config.toml
router_score = "softmax"
routed_scale = 1.0
balance_loss = 0.00402
router_z_loss = 0.001
lr_router = 0.000386
tie_embeddings = false
optimizer = "soap_variant"
lr = 0.00179
train_tokens = 452900000
Below are experts of layer 5 (counted from 0) of a mixture-of-experts language model. Rows are named router (the router's row for the expert), down (a neuron's output weights, with its number) and show model dimensions 64-127. Each number is 128 + 32 x the weight over its row's rms, rounded and kept within 0 to 255.
After each expert's rows: a language model's description of what the expert responds to. This comes from a sample of Wikipedia text that the model never trained on.

# expert 37
router [121  97 136 197  94  99 132 123  83 212  84 136  95 172 160 107 135  88 126 111 110 117  79 178 116 135 153 146 136 150 124  73 147 116 171  56 188 116 124 170 101 125 152 116 184 118 120 126 138 104 133 143 203 158 140 159 109  72 177  91 181 137  86  87]
down0 [133 224 130  56  90 118 132 192 137 159 210 122 190 127 146 167 153  70 114 129 136 101 130 141 151 174 126 131 118 103 101 123 188 138 200  98 124 140 142 117 121  72 134 171 185 139 148  99 116 157 126 106  47 122  99 146 116 171 135 151 135 106 119 133]
down1 [131 203 112 171 109 131 153 150 109 170 112 125 103 155 150 142  95  98 118 109  92 140  64 124 140  78 194 126 161  99 149  70 119 108 138 100  81 188 178 102 133 125 149 113 142 134 143 143 136 131 150 123 115 147 161 100  80 110 157 163 128 138 131 143]
down2 [113 152 151 116 113  75 159  87 206  90 107 114 174 148 141 147 125 132 102   4 129 136  69 106 113 160 101 151 156 133 168 158 102 165 106 159 134 112  92 187  65 116 129 145 145 114 110 129 120 128 126 142 144  95 155 108 133 114 177  46 160 132 135  60]
down3 [120 132 103 144 134 146 133 159  92 162 110 155 119 119 115 170 104 124 137 186 111 174 144 169  87 148  83 120 143 136 126 101 126 170 134  90 166 127 123  99 105 136 105 144 134 150 121 128 167 160 143 124 173 151  85  90 187 131 137 122 166 122 143 153]
English surname pieces. Inner pieces of English, Scottish and Irish surnames and given names, especially after Mc or Mac, such as McCl-ern-on, Gill-il-and, Humph-re-ys.

# expert 17
router [147 126  47 145 115 141 151  90 112 198  60  96 124 177 169 152 138 105 122 123 139  99  85 168 115 110 153 141 158 149 156 111  75 139 127  95 210 112  87 153  72 148 167 123 180 130 139  83  97 111 149 148 155 114 156 163  87 183 137 119 181 126 128 114]
down0 [133 129 114 168  68 179 111 100 131 111 206 113 133 139 195 136 101 129 140 136  93 130 119 109 133 156 170 139  92 147  87 174  79 156 160 114 167 147 102 133 166 108 120 106 138 165 132 123  57 122  74 130  83 111 113 129 106  95 130 125 143 130 147 151]
down1 [ 94 181 177 156  69 170 136 196 120 121 132 121 112 119 133 114 144  90 183 105 103 149 192 101 161 133  87 113 185 135 151 200 135 109  94  88  75 126  77  56 144 158 159 154 180 116 104  86 118 123 151 175 133 164 127 135 158 145 109 143 120 131 103 155]
down2 [ 71 117  84  95 127 198 111 110  94 112 218 101 143 181 149  53 153 163 141 165 104  65 178 100 173 119 146 117 133 187  99 135 135 156 152 131  69 108 171 164 128 145 146 179 166 109 166 186 122  95 122 119 103 165 100  98  86 112 103 214 180 139  94  67]
down3 [212 117  98 152 154 128 116  90 201 158 149 167 111  48 154 127 152 130 148  77 148 152 142 179 158 152 152 120  94  80 143 118 106 109 164 149 139 166 141 136  51 205 104 114 156 113 142  67  85 142 163 191 105 170 216  78 123 179 128 159 108 148 144 108]
Surname and place endings. Word-final pieces of European surnames and place names, such as -berg, -ić, -kov, -burg, -mann, -ington, often in tables.

# expert 43
router [141 164  76 161 133 143 121  65  63 143 104 126 111 135 108 190 124 149 132 131 125 123 104 160 110 128 141 166  90 125 188  58 149  98 136 118 144 132 124 188 116 123 197 146 183 125 137  89 108  72 127  96 146 122 114 142 101 126 161 116 135  65 121  84]
down0 [142 162 187 122 169 112 114 106 132  90 138 179 128 174 165  94 126 174 152 150 155 141 183  91  94 125  96 122 158 123 232 144 172 121  98 118 118 115 171  61 125 119 136 108 104 142 130 117 113 107 129 182  92  88 121  73  74 142 119 167 127  90 127 197]
down1 [106 103 165 198 147  83 108 129 123  92 205 163 134 158 172 131  78  52 169 147 135 128 131  80 220 166  65 100 108 144  93 149 198 125 137 153 149 143  75 149 158 105 117 130  91 130 181 169 126 103 105 172  84  93  72 152  98 131 144 133 139 174 157 185]
down2 [ 90 109 128 146 136 126 104 130 125 111  85 113 104  96  82 123 197  91  65 101 130 157 134 108 162 151 135  96 144 126 129 136 146 160 109  56 173 109 103 107 126 162  96 119  82 139 157 148 173  64 140 124 174  99 153 120 156 114 156 115  47 134  99 151]
down3 [184 143 143 142 139 143 117 158 126 125  34 127 112 181 100 174 155 156 123 127 208  96 147  80 115 120 134 118 131  93 131 149 126  73 143 207 123 154 119 118 131 116 153 190  90 165  88 115 161 155  83 133 114 164 155 131 112 160 154  80 134 176  98 165]
Common word pieces, prose. Pieces of ordinary English words in running narrative, e.g. threat, love, attempt, heart, memory, weren't, amphora.

# expert 15
router [141  63 104 131 100 178 138 116 122 160 160 110 127 136 153 128 148  99 113 143  84  56  78 165  51 122 165 135 108  91 133  93 161 111 191 138 122 131  96 154 118 176 131 118 197 125 169 113 123 119  82 174 153 110 146 154  94  90 174 111 167 139 103 148]
down0 [134  82 164  88  94 114 118 113 181 184  92 157 115 114 102 101 114  92 117 167 127 154 139 100 145 130  93 108 194 102 141 120  96  29 158 117 124  75 127 108  85 124 104 159 133 118 148 118  98 114  81  91 121 135 124 172 191 137 101 146 153 134 169 130]
down1 [ 91 150 120 159 190 152  99 114 151 154 105 158 161  95 103 118 100 110 183 151 115 121  88 135 186 151 115 162 150 135 169 122 112 124 186  91 112 145 113 164 112 118 205 126 117 176 162 120 136 128 139 125 140 167 110 149  91 104  77 102 127 126 138 144]
down2 [200 145 111 133 184 136 153 138 127  87 112 133 112 126 126 152 138 101 138 135 100 125 135  94 147 141 153 130 118 134 124 168 227 168  94 163 178 105 135  88 123 129 138  93  96 155 123  83 104 154 130 109 176 119 142 168  84 173 107  79 111 116 176 161]
down3 [134 161  93  87  90  86 167 114 131 134 139  97 135 100 129 159 160 118 117  97  86 107 157 109 134 158 141 112 165 158 143 133 159 105 125 133 132 133 161 106 145 147 154 174 140 164 122 158 132 142 157 170  87 101 172 160  81 101 164 135 129 175  85 108]
Political offices and careers. Words about elected or appointed posts and titles in biographies and election lists, e.g. elected, served as, Vice, Deputy, Preceded by, archdiocese.

# expert 30
router [137 112 120 161  67 114 188 126  79 145  78 115 104 139 190 127 114 111 139 195 127 127 106 155 114 160 175 145 134 140 103 119 117 167 170 107 155 199 145 172 121 122 166 134 163 113 118  98 167  96 151 137 175 160 162 145  92 174 118  96 144 105 102 115]
down0 [123 104  94 145 123 132  78 160 116 121 115  91 154 118 106 110 107  86  91 124 165 166 119 147 173 173  92 157 127 153  89 102 145 153  68 116 160 109  95  88 186 153 167 145 184 152 118 133 123 151  70  96 123 160 149 116 136  93 133  64 118 193 103 105]
down1 [112 122 161 185 134 151 153 117 140 147 118 146 110 155  73 158 114  84 144 107 119 166  36 113 155 152  58 199 106  28 129 153 132 112 134 100 127 169 114 140 143 154 136  89 143 117 144 115 108  92 135 112 127 139 130 126 125 108 138 134 125 142 136 106]
down2 [112 187 131 159 138 146 146 113 125 142 157  72  48  59 217 110 111 173 166 147 162 123 103 142 118  98 134 122 170 104 126 158 126 164 132  86  84 120  97 167 160 118 148 109 154 106 168 105 152 112 102 118 165 136 151 180 115 108 125 116 153  99 152  74]
down3 [150 132 106 126 146 181 105 114  60 149 122 129 161 114 103 118 182  84 145 137 145  13 156 109 101 118 122  82 115 140 150 157 106 126 163 145 154  95 115 141 138 121 124 137 139 120  96 147 125 142 156 148 118 101  87  44 140 213 183 143 154 139  98 181]
P and name pieces. Pieces after a capital letter in names and titles, especially p in record labels (E-p-ic, E-p-itaph) and infobox line breaks in book or film entries.

# expert 40
router [120  26 142 129  86 181 125  81 106 168 156 116 154 138 113 113 174 128 101 175  67  46 114 108  85 168 191 141 152 114 181 112 129  90 168 104 184 133  85 120 133 138 179 167 154 108 119 120 137 102 138 147 169 135 172 123 121  99 164  95 135  93  84  82]
down0 [123 148 112 169 109 120 158 149 137  97 125  98 110 150  65 158 131  67 126 176 152  53 126 109 177 146 102 116 165 141 137 142  94  84 136 119 110 112 137 155 114  98  86 150 129  94 135 121 122  92 124 130 145 152 167  95 144 133  88 140 126 136 144 190]
down1 [116  99 181  83 152 153 169  98  37 123 148 174 116 146 127 112 117 125 105 180 194 100 162 105  60 124 170 120 149 172 146 123 138 152 105 173 159 108 119  63 121 133 120 113 131  98 132 124  93 144 114 139  88 133 152 104 133  96 164 139 121 248 123 125]
down2 [159 162  96 129  96 104 174 112 180 123 140 127  73 119  76 131 121 160  99 115 122 125  87  87 154  71 134 152  97 158 135 118 116 150  64  64 118 116 114 166 101 108 155  80 198 104 121 140 100 102 127 102 123 109 154 180 126 176 132 109 148 120 126 102]
down3 [ 96 178 146  27 153  89  98 184 125 130 143  97 145 144 126 175 162 172 139 130 195  66 121 109 114 113 109 167 141 100 167 187 122 145 148 139 105 124  92  99  93 158 147 119 142  71 125 119 110 150 147 176 161 150 128 142 127 175  78  83 142  98 159 136]
Political and regional names. Parts of party, government and South Asian place names, like Indian National Congress, Bharatiya, Chittagong, People's, Senate.

# expert 29
router [107 102 129 134  87 164 160  60 101 147 123  56 112 134 119 103 132 123  96 167 109  76 120 125 106 176 134 116 112 130 135 106 182  98 144 131 146 180 151 133  85 154 183 114 168 108 179  78 122  88 142  94 167 136 134 139 115 160 179  87 137 105  93 108]
down0 [131 116 128 120 145 103  98 116 197 157  86 114 175  84 137 146 154  87 127 110 116 117 122 143 128 107 132  83 132 116 154 153 161 133 133 160 135 157 153 109 161 119 126 140 108 125 154 123 156 127 154 132 124 129  88 145 109 161 165 176 134 156 144 117]
down1 [136 119  98 125  81 102 120  99 187 172 115 111 129 166  83  98 111 107 131  69 131  90 108 120 174 121 136 100 129 181 132 126  76 109 192  43 119 112 117  51 157 125 105 140 109 169 106 105 137 122  85  87 175 122 122 155  82  95 109  91 202 104 141 130]
down2 [119 163 121  84 114 110 183 131  84 181 105  83  54 126 106  84 148 144 182 107 129 132 157  84 107 123 113 121 122 115 146  54 124 163 152 117 134 137 120 105 149 125 168 113  53 139 105 152 118 118 128 147 145 176 152 153 164 151 104 109 138 121 138 109]
down3 [ 95  97 126 128 138 149 125 123 160 143  59 141  90 138  91 151 176 132 159  59 148  84 103 129 122 135 136  92 128  43 110 105 154 163 156 152 178 148  93  41 121 148 169 111 104 212 127  72 121 132 152 127  79 176 102 138 170 142 143  73 137 155 107  99]
Role and work nouns. Common nouns after the or a possessive naming a role, work or organization, such as film, son, position, title, company, career.

# expert 22
router [129  46 102 124 114 187 203 124  39 171  79 117 155 142 169 152 156 152 124 138 117 112 132  98 121 133 131 154 135 188 105 115 132 131 219 141 144 138 106 158 111 122 150 137 188 101 139 124 149  86 155 147 200 199 142 175  79 141 140 121 180 130 127 115]
down0 [138 120 141 126 103 153  89 168 149 201 181 140 140 109 125 182 163 130 136 125 144 143 140 178 119  97 156  65  90 119 199 128 183 173  82  93  54 155 174 138 115 170 144  97 145 132  94 159 170 160  87  83  95 138 149 164 141 123 149 175 195  86 147 132]
down1 [121 123  97 106  37  93 143 162 104  79 153 101  92 107 130 175  86 147 125 134 163 109 134 113 102 109 162 162 104 154 125  58 162 116 130 200 119 157  76  76 129 146 173 150  78 122 116  85  78 115 175 154 155 156 101 198 136 160 156 115 103 144 175 129]
down2 [159  56 139 147 162 127  88 121 186  77 110 120 151 126 122 191  97 133 120 129  91 128 138 166 113  90 179 182 143 134  59 139 174 104 174  73 124 206 141 139 127 110 110 174  82 137  81  92 133 143  97 118 158 107  86 126 126 116  73 116 133 152 112 121]
down3 [122  81 164 105 122 146 168 121 139 170 133 130 160 101 110 150 128  98  90 125 120 101 126 131  36 106 156 113 120 174 143  82 127 146 224 101  64 144 111 207 100  93 107 147 159 118 177  89 130 137  79  81 128 127  96 157 126 120 143 145 171  85 166 128]
Letter D, L, V. Single letters D, d, L, V starting or inside words and names, e.g. Dres-d-ner, Trans-d-ev, Notre-Dame, | D in tables.

# expert 34
router [116 106  72 145  81 167 135  73 127 141 133  83 166 131 156 110 133 120 114 123 118  63 108 130 103 109 158 142 123 141 151 124 145 136 189  86 153  98 109 141 127 155 148 176 150  89 120 115 120 104 116 146 146 143 138 179  96 141 186 130 133 135 109  88]
down0 [111 121 163 144 168  95 151 126 161 165 134 188 127 145 153 139  81 111 152  69 147 159 155 104 171 135 148 134 160  93 179 115 132 127 134 162 145  90 121 115 110 111  83 168 109 172 175  99  96 185  99 148 151 143 148 106 117 138 138 143 159 149 112 122]
down1 [174 117 163 138 172 133  64 164 112 162 184 112  92 155  93  88 156 149 132  91 146 178 181  76 133  82  64 128 178 112 202 101 131 160 186 108 110 115  70 104  76  80 122 165 124 117 142 141 159 161 148  81 170  89 173 132  59 130 132 100 141 165  98 128]
down2 [136 157 104 215 131 108 113  96  91 113 131 118 144 185 117 114 142 117  75 157 135 108 116 114 146 101 110 122 111 146 149 114 136 173 108 213  97 160 123 152 143 150 153 128 164 120 171 116  86 110 148 134 146 152  90 167 184 124 169 142 171 103 141 111]
down3 [133 101 124 112 122 136 172 127 126 138 113 136 108 158  86 124 126 142 113 131  95 153 180 111  84 124 167 138 115 117 144  83 160 106 145 105 130 185 122 124 119 116 103 122  97  82 111 129 184 122  56  94 127 123  85 151 160  96 112 152 205 167 109 111]
Slavic, Asian name endings. Middle and ending pieces of Slavic, Turkic and Asian surnames and places in sports rosters, e.g. Kuzn-ets-ov, Kul-iy-ev, Soy-uz, -ić, -ski.

# expert 5
router [138 131 148 143 100 175 150 104 127 161 105 134 124 112 141 142  59  73  44 176 126 129 117 175  88 130 145 134 118 153 173  73 150 129 153  49 148 147  69 157  68 138 165 193 122 117 137 106 152 115 121 140 110 178 151 141 133 152 155 123 127 103 134 132]
down0 [136 110 143 172  96 143 155  92 145 110 139 124  48 146 138 184  99 127  74 136  95 123 180 138 134  58 130 121 137 109  77 129 161 182  99 128 187 120 158  75 135 140 134 113 126 170 145  85 142 149 184 174 150 173 101  46  53  62 102 106 138 142  95 135]
down1 [122 170 138 172 121 142 124 105 140 111 107 129 155 137 164  80 132 100 100 137  99  90 141 164 157 128 104 136 114 107 123 124 113 133  73 187  94 156  39 170 142 172 144  44 132 113 112 152 164 146 166 104 136 188 127 114 122 107 147 113  92 154 163  70]
down2 [ 94 137 101 147 168  84 107 173 132 147 110  64  77 131 185 120 114 126 153 160 119 104 145 110 107 124  63 155 100 101  96 110  87 157  97  95 147  94 115  53  82 165  82  91  83  92 138 137 143 141  77 148 123 187 126 128 172  66 132 191 126 155 122 131]
down3 [148 123 156 174 158 176  89 110  80 115 118  64 143 141 159 157 163  93 165 150 156 132 151 134 155 165 106 172  97  98 150  85 120 144 148 117 141 145 115 141 121 127 150 111 129 125 164 174 129 222 125 100 159 208  92 138  95 128 164 152 147  98  93  88]
Clause-linking function words. Conjunctions and linking words that join clauses or objects in running prose, such as and, but, as, when, until, to be.

# expert 32
router [128  62 142 175 121 108 187 108 124 129  57  93 105 158 120 128 153 124 131 164 154 143 110  97 169 169 166 140 168 163 168  72 125 140 149 107 158 148 151 174  77 107 172 134 166 111 176 101 155 139 174 132 201 142 148 106  87 146 189 130 196  90 127 137]
down0 [130 137 140 202 219  92 112 123 121 124 154 111 134 103  97 178  78 111 179 105  96 130 152 129 119 128 110 139 149  94 124  65  68  96  74 168 134 109 158 143 154  77 183 157 155  51 167 136  90 118  80 107 154 195 137  89 167  56 138 122 116 172 152 105]
down1 [183 148 128 160 117 132 158 117 136 152 152 127 139  95 158  91  59 137 125 136 167 108 118 122 151 109  96 123 112  85 143 119 122 141 172 139  84 196 112  82 118 143 124 119 121 157 155 168 111 137 113 111 143 121 108 102 125 118 116 116 132  93 101 122]
down2 [103 113  78 104 138  84 159 108  83 181  94 192 184 124 122 137 177 104  79 125 125 132 113 128 168 168  64 139 167 157 106 144 136 149  79 152 108 113 116  99 118 147 178 137 144  81 139 172 147 114 142 179 107 117 141 123 174 147 170 116 135 151 130 129]
down3 [133 127 130 147 136 159 130  98 139 157 172 136  51 158  94 171 144  75  94 124 181 131 133 117 186  83 152 186 166 136  82 151 112 111  87 133 154 108 111 115 148 119 157  85 132 183 169 153  87 140 119 126 171  95 160 162 133 106 157 108 133 168 123 191]
Lowercase word-initial consonants. Opening consonant pieces of ordinary words, like b, p, fl, bl, as in cockpit, gunpowder, keel, ship, aircraft.

# expert 18
router [175 147 101 197 118 132 173 120 124 143 105 125 166 141 110 143 123 110 142 134 104 123  95 156 123 160 141 143  93 136 140  86 148  96 136 110 134 132 136 150 125 108 182 143 181 114 160 108 149 128 138 119 130 166 139 148  90 144 141 120 127 127 141  97]
down0 [ 90 118 117 128 120  82 104 123 109 159 127  77 149 136 156 163  72 131 117 116 110 198 123  76 122  96 168 128 168 136 112  84  99 125  80 162 138 116  54 170 169 153 173 123 134  99 129 137 131 138 183 146 178 154 171 187 168  94 104 151 145 142 216 118]
down1 [117  78  85 147 167 121 168 151 154 120  85 108 151 123  64 102 167 111 149  80  88  89 103 133  33 112  91 127 143 190  98 157 177 174  99 136 106 132  65 152 113 108 113 181 104 121  91  88 174 176 167 145 120 157 175  84 215  52  96  91 121 128 145 150]
down2 [ 93  89 149  95 103 136  49  75  85  79 140 157 143 139 132 101 121 160  94 146 133 127 177 136 196 199 139 124 101 157 121 133 186 113 105 138 116 134 128 105 132 192 116 121 127 119 126  90  93  53 160 106 112 144 127 130  92 152 163 114 100 115 196 173]
down3 [194 119  89  75 137 125 192 116  84 152 115 164 135 147 137 138 131  94  84 212  93 134 193 116 119 133 116 181 162 155 119 158 115 147 112 124 128 203 166 137  87 136 123 155  96 124  69 122  90 161  97 106 141 122 146 158 217 111 193 106 108 108 119 122]
Ordinary word stems, suffixes. Everyday English word stems and their suffixes in running prose, e.g. st-uck, we-aken-ed, sle-ight, strong, clear, -ing, -ed.

# expert 31
router [120  56 128 101 133 142 130 134  85 163 133 117 118 159 129 139 134 129  65 138 115 163  79 132 104 157 107 140 112 136 112  96 154  89 154  60 117 198  90 170  87 151 157 166 140 123 120 110 174  58 161 129 201 148 129 126 113 183 140 100 156 124 134 130]
down0 [106 126 137  52  95 165 149  94 130 112 115 115  72 126 116 131 115 176 130 149 103 148 156  83 124 105 150 105 131 156 135 135 143 119 105 188 127 118  81 161 167 116 106 185  92 147 133 164 170 134 128  54 169 110 123 114 143 147  90 113 132 109 149  91]
down1 [ 84 124 130 117 108 154 133 116 105  92 158 119 124  65 125 122  75  97  78 147 143 151 146 109 100 159 108 142  79 155 123 157  80  63 192 120 121 112  88 112 192 121  97 175  87 127  95 109 130  83  52 115  77  94 127 143 135 143  80 144 135 144 169 153]
down2 [110 130 202 111 123 125  97 132 142 100 118 134 132 107 127 127 114 103 178 108 136  91 131 200 141 115 109 139 197  88 137  97 116 106 151 159  96  98 199 180 165 143 115 127 180 104 120 144 151 189 149  90 102  62 164 126 189  91 137 117 130 155 113 117]
down3 [161 193 119 114 136 100  89  40 138 120 125 132 101  81  87 111 110 113 102 166 137 189 166  94 170  92  99 135 126 142  87  76 154 103 163 156 108 136  82 154 148 171 162 156  83  96 135  96 138 109 137 103  85  71 119 118 193 118 148 121 183 162 152 130]
Sentence-ending periods. Periods and closing punctuation at ends of sentences and citations, including decimal and abbreviation periods, e.g. "surname.", "(1913).", "0.5", "13. bis".

# expert 16
router [130 126 139 158  92 147 163 100 145 157  93 138 124 169 116 133 109  80  42 199 119 118 123 148 104 154 172 112 148 135 168  91 161 130 131  49 161 154 102 171 110 139 162 148 123 103 139  82 164 126 174 147 116 144 123 114 127 136 168  88 129 120 104 130]
down0 [143 117 133 125 164 119 140 135 182 138  84 152 132 172 120 137 111 111 109 156  98 164 114 120 105 181  92  91  83 166 100  29 187  60  77 142 131  97 137 143 122 138 142 128 132 126 165 149  68  98 118  78 118 157  87  96 135  80 107 158 136 121 142 123]
down1 [189 131  74 132 122 120 142 138 126 155 113 122 162 106 146  80  82 167 156  71 128 133 120 125 139  82 144 148 198 140 138 159 125 137 109 115 115 160 105  90 112 142 147 161 178 119 105 121 119  98  93 106 136 110 186 171 157 116 117  84 111 158 128 101]
down2 [119 136 130 132 146 123 104 156 104  77 180 149 142 136 101 133 107 174 139 134 151 100 103  90 138 109 131  93 173 161 137 101  99 122 153 160 128 141 128 139 195  49  90 134 162 100 186 122  58 175 131 156 194 119 164  86 144 131 115 114 121 139  91 114]
down3 [109  74 129  63 142 172 181 135 103 144  96  93 142 131 183 149 110 172 159  83  93 107 127 134 151 114 124 178  49 179 120 164  76 128 166 130 142 177  98  80 151  63 170 114 105 115 136  72  38 121  96  69 109 162 149 164 126  80  98 169 110 164 139 191]
Verbs and clause links. Auxiliary and main verbs plus linking words after a subject in running prose, such as was, had, have, that, which.

# expert 21
router [173 108 137 156  69 151 154 109 111 162 100 110 129 149 151 105  83 145  96 154 142 138  92 125 134 164 130 167 122 153 120  98 105 157 169  95 174 169 116 157 115 143 158 108 128 116 134 114 160  54 169 109 171 192 157 135  74 159 161 102 156  97  65 122]
down0 [ 96 148 117 163 164 107  61 159 120 138  71 147 126  79 157  78 104 123 182 127 110 130 168 124 163 117 149 118 116 108 138 118 141  94  71 106 108 155 129 101 133 133 115 113 138 106 122 112 105 139 171  95 188  93 145  79 137  70 125 193 119 117 145 141]
down1 [152  97 102 142 101 164 121 140 154 125 125  90 148 200 121 171 147 102  96 188  80 129 178  96  84 135  87 100 178 115 109 163 100 130 172 125 160  66 183 150 147 198 153 164 129 158  88 104 122 114 149 139  73 148 146 160  99  59 123  84 169 145  82  70]
down2 [171 176 181  66 147 123 203 115 106 115 188 135 115 146 175  95 107 125 128 104  90 142 136 101 134 127 116  85 135 126 159  77 114  94 198 121 157  81  99 123 123 117 140 106 126 184 163  98 192  94  67 156 115  75 103 214 103  63 144 159 165  86 108 137]
down3 [ 76 158  71 182  97 158 113 112  63  80  82 170 109  54 102 158  83  88  90 102 146 148 119 123 176 166  85  97  66 193 163  91 151  96 178 109  83 133 164 124  93 108 138 106  99 129 202 120 131 151  83 174 110 101 149 137 148 122 124 154 132 134 173 144]
Creative work titles. Words inside titles of films, TV shows, songs and awards, such as of the, in the, Best, Love, You, in filmographies.

# expert 38
router [127 113 122 122 146 171 185 111 129 207 115 121 125 160 201 161 103 117  67 168 131 130 126 184 103 152 116 156 136 165 139 102 163 115 191  55 158 163  73 114  70 138 129 167 142  68 107  92 148  86 147 152 130 149 131 134 103 145 155  91 136  69 109 155]
down0 [112 111  96 148 100 147 170  71 119  75 138 138 108 223 110  83 142 126 145  88 126  99  56  91  94 178 149  93  78 191 112 127  87 102 143 144 112 184 178 175 150 137 135 150 104 122 121 162 161  86 166 135  90 123 158 154  61 118 116 134 116 107 117 121]
down1 [ 88 170  76 133 100 135 112 146 165 153 153 122 180 135 130 154 137 151  83  95 155 140 164 168  99 112 111 170 173 177 122 167 141 122 121 164 196 107 135 152 135  99 147 145 164 121 129  56 133 156 105 157 132 183 164 121 135 118 187 134  97 217 130 103]
down2 [194 119  62 108 123 146  94 113  76 218 135 101 125 186 103  88 107 142  90 164 164 111 134 154 145 162 141 147 127 103  92 137 110  94 169 144  84 185 139 110  88  90 189 108  94  69  97 124 154 177 122 123 101 143  57 110  99  90  79 176 139 151 154  98]
down3 [124  87  94  70  74 144 145  87 101 121 131 175 127 158 147  98 172 126 106 171 157 101 160 104 162 162 133  94 182 156  84  96 157 171 147 157 132 111 114 108 110  96 145 107  96 167 136 131  56 145 158  93 161 123 138 160 177 147 129 119 161 105 130  92]
Commas and and. Commas, and, and comma-joined pieces between list items or clauses, e.g. Bromarv, Hanko; Olympic, World; such as, and General.

# expert 11
router [154 145 135  96  82 134 170  57  86 155 117  79  95  88 174 122 168 100 146 140 104 126 113 105  70 180 164 184 135 105 128 109 125 135 156 135 121 177 154 166  74 126 177 151 127 110 131  65 170  84 165 134 153 161 133 162 104 127 163  83 116  84 125 146]
down0 [123 130  95 122 169 110 116 181 132 131  90 137 118 132  50  86  96 142 140 115 145 143 101  81 102 162 131 115 118 145  29 149 122 143 157 163 120  67  97 123  37 170 169 140 182 135 127 128 144 160  80 173 177 148 143 116 106 148 159 127  82  96  98 145]
down1 [167 193 138 172  66 129 124 133  80 152 132 127  53 167 100 132 127  83  92 120 132 159  87 102 159  99 143 143 124 106 118 145 168 104 129 117 116 206 124 170 118  50 164 138 177 157 161 114 128 133 127 114 161 129 178 166 108 182 146 158 115 119 133  66]
down2 [139  66 146 116 117 108 127 160  87 143 109 123 104  87 132 120 124 112 115 123 139 111 102 148 105 134 139 152 115 130 169 173 101 114  89 151  76 146 121 190  89  97 145  82 136 106  87 162 175 183  94  95 131 141  75 152 162  97 126 122 185 133 103 174]
down3 [162 127 141 171 115 106 117  82 130 113 115 155 157 204 100  80  96 165 159 119 188 136 100  65 156 117 113 110 115 122 119 194 132 108 108 117 147  93 150 129  90 114  88 163 159 151 162 116  88 148 119 197 126  86 176  97  83 103  70 118 115 153  97 169]
Word-initial stems, learned words. Early pieces of long or foreign words, often Greek or Latin technical and proper names, e.g. Phyto-plankton, Ptolemaic, Tahiti, anti, Pet.

# expert 2
router [163  85 125 100 156 139 149  81  67 138 108 120 104 163 184 117 123 139 112 134 113 131 122 162 120 122 151 146 122 169 149 126 133 148 130 103 182 121 138 175  92 132 159 154 126  92 138  97 117  79 128 130 184 135 108 121 116 145 172  66 166 134 153 134]
down0 [108 129 118 157 121 118 103 133 170 155 102 141 156 103 167 151 149 147 131 124 110 129 150 139  89 109 179 129 164  72 124  80 113 215 169 192 139 112 135 142 145  60 150 162 103 157 136 136 148 127 139 150 159 150 207 114 156 139 111 153 128  93 130 134]
down1 [159 130 116  52 138 114 102 179 105 126  68 146 119  63 144 148 189 120 180  80 138 134 111  92 116 122 175 173 143  70 153 155 107 105 162  98  79  96 190 176  60 122 122  57 169  91 129  95 114 144 110 103 107 116 163 119 125 126 129 112 117  93 130 125]
down2 [210 122 144 117 173 129 142 152 121 139 104 118  89 138 149 146 121 137 163 130 138 161 172 116 140 104  56 112 210 151  76 205 123  90 101 108 129 134 192 126 121 127  83 136 118  89  98 169 130 118 133  44 103 133 135 112 137 118  75 106 112 146 182 120]
down3 [135 117 179  50  94  81 116  82 108 115 124 138 111  66  54 112 150 152 131 110 101  94 110 110 134 144  78 175 172 142  89 121 149 174 138 148  96 126 137 148 137 138 114 115  96 145 144 182 138  91  90  89 144 108  96 157 235  91 106 161 146 143 174 154]
Word-initial pieces, math dollars. Opening pieces of words like sc, sh, Sy (scope, scaled, Syrian), plus $ in LaTeX math, and place names London, New York.

# expert 6
router [126 112 153 149  89 149 146 104  92 143 102  74  94 145 162 189 118 128 125 150 133 101 101 138 112 158 135 175 154 151  99  38  81 110 137 114 153 167 148 149  92 104 157 171 131  49 136 100 129  68 162 111 183 155 165 123 120 173 113 128 144 116  80  99]
down0 [ 80 113 132 104 120 139 174 186 108 135 138 183 164 125  98 149 123 111 139 197 114 107 176 182 136  57 137 103 140  56 111 121 184 135 150 122 147  93 195 164 126 107 122 167  93 132 126 160 100 127 171 132  53 149 141  98  95 129 150 128 145 111 132  94]
down1 [147  85 103  79 160 169 110 178 117 117 124 127 133  96  74 158  78  83 149 114 162  83  93 131 142 136 106  97  95 149 109 136 145 156 174 162 156 132 129 157 146  94 156 168 134  73  74 180 189 156 102 142 110  86  86 130 112 116 136  90 143 123 108 121]
down2 [121  90 153 108 160 182 139 102 179  92 134  97 128 124 115  92 180 116 145 127 178 133 158 124 139 135 181  76  88 114  66 131 122 145 160  61  69  96  85 140 113 142 116  98 138 110 144 110 126  91  94 159 126  78 126 128 110  76 154  64 142 141 207 159]
down3 [125 129  87 103 159 164 100 174 123 141 142 102 141  91 111  83  80 142 132 119 161 124  86 136 106  99 149 170 181  77 119 100  97 159 144 134  90  59 130 130 179 105 154 132  75 108 200 179 118  89 148 117 128 141  54 156 157 137 135 136 109 154 142 146]
Dates, taxonomy infobox lines. Month names before day numbers, at/on prepositions, and line breaks or Clade: fields in taxonomy infoboxes, e.g. Kingdom: Animalia, June, at the.

# expert 47
router [169  97 129 106 121 161 138 112  91 131 104 125 106 203 114 164 158 134 122 197  65  74  94 111 109 164 145 159 174 175 127 131 119 120 150  96 149 159 145 149 105 136 153 217 198  95 180 116 171  96 125 125 157 115 153 115  98 170 126  80 137 103 103 111]
down0 [145 186 167 127 103  98 155 125  98  72 166 194 108 131  81 117 174 123  78 120 117 149  63 129 150  80 156 152  65 135  87  91  79 117 129 159 113 124 143 146 105 172 118  91 154 155 149 124 151 120 140 131  94 148 194  66  78 130 101 132 141 137  89  89]
down1 [109 129 160 163 187 102 171 171 156 143 145 161 115 114 109 128 112 143 130 167 132  92  93 153 167 118 113 121 150 190  80  20 142 123 173 158 109 147  87  56 116 120 100 176 141 144 128 118 148  95 128 161 132  46 144 181 138 135 109  98 113 146 118 136]
down2 [165 140 111 145 132 167 104  82 104 154 150 101 119 182 143 155  70 140  93 105 102  79 121 109  99 109 210 147 121  74 133  99 116 104 103 116 107 146 135 156  88 110 111 138 131 148 103 109 112 110 155 151 111 164 111 124 122 196 105 111 131 137 117 128]
down3 [ 96 153 139 174 150 190 115 110  71 156 138 146 157 110 203  68 152 185 174 175 152 101 178 118 110 156 126 125 135 138 141 123  90  98 104 131 114 127  89 144 132 119 151 158 122 109 131 117 114 163  84 177 105  97 141 100  84 123 131 160 118 120 120  84]
Places and locations. Geographic words in place descriptions, such as north, south, town, village, church, "Location" and "Coordinates" infobox fields, within, towards.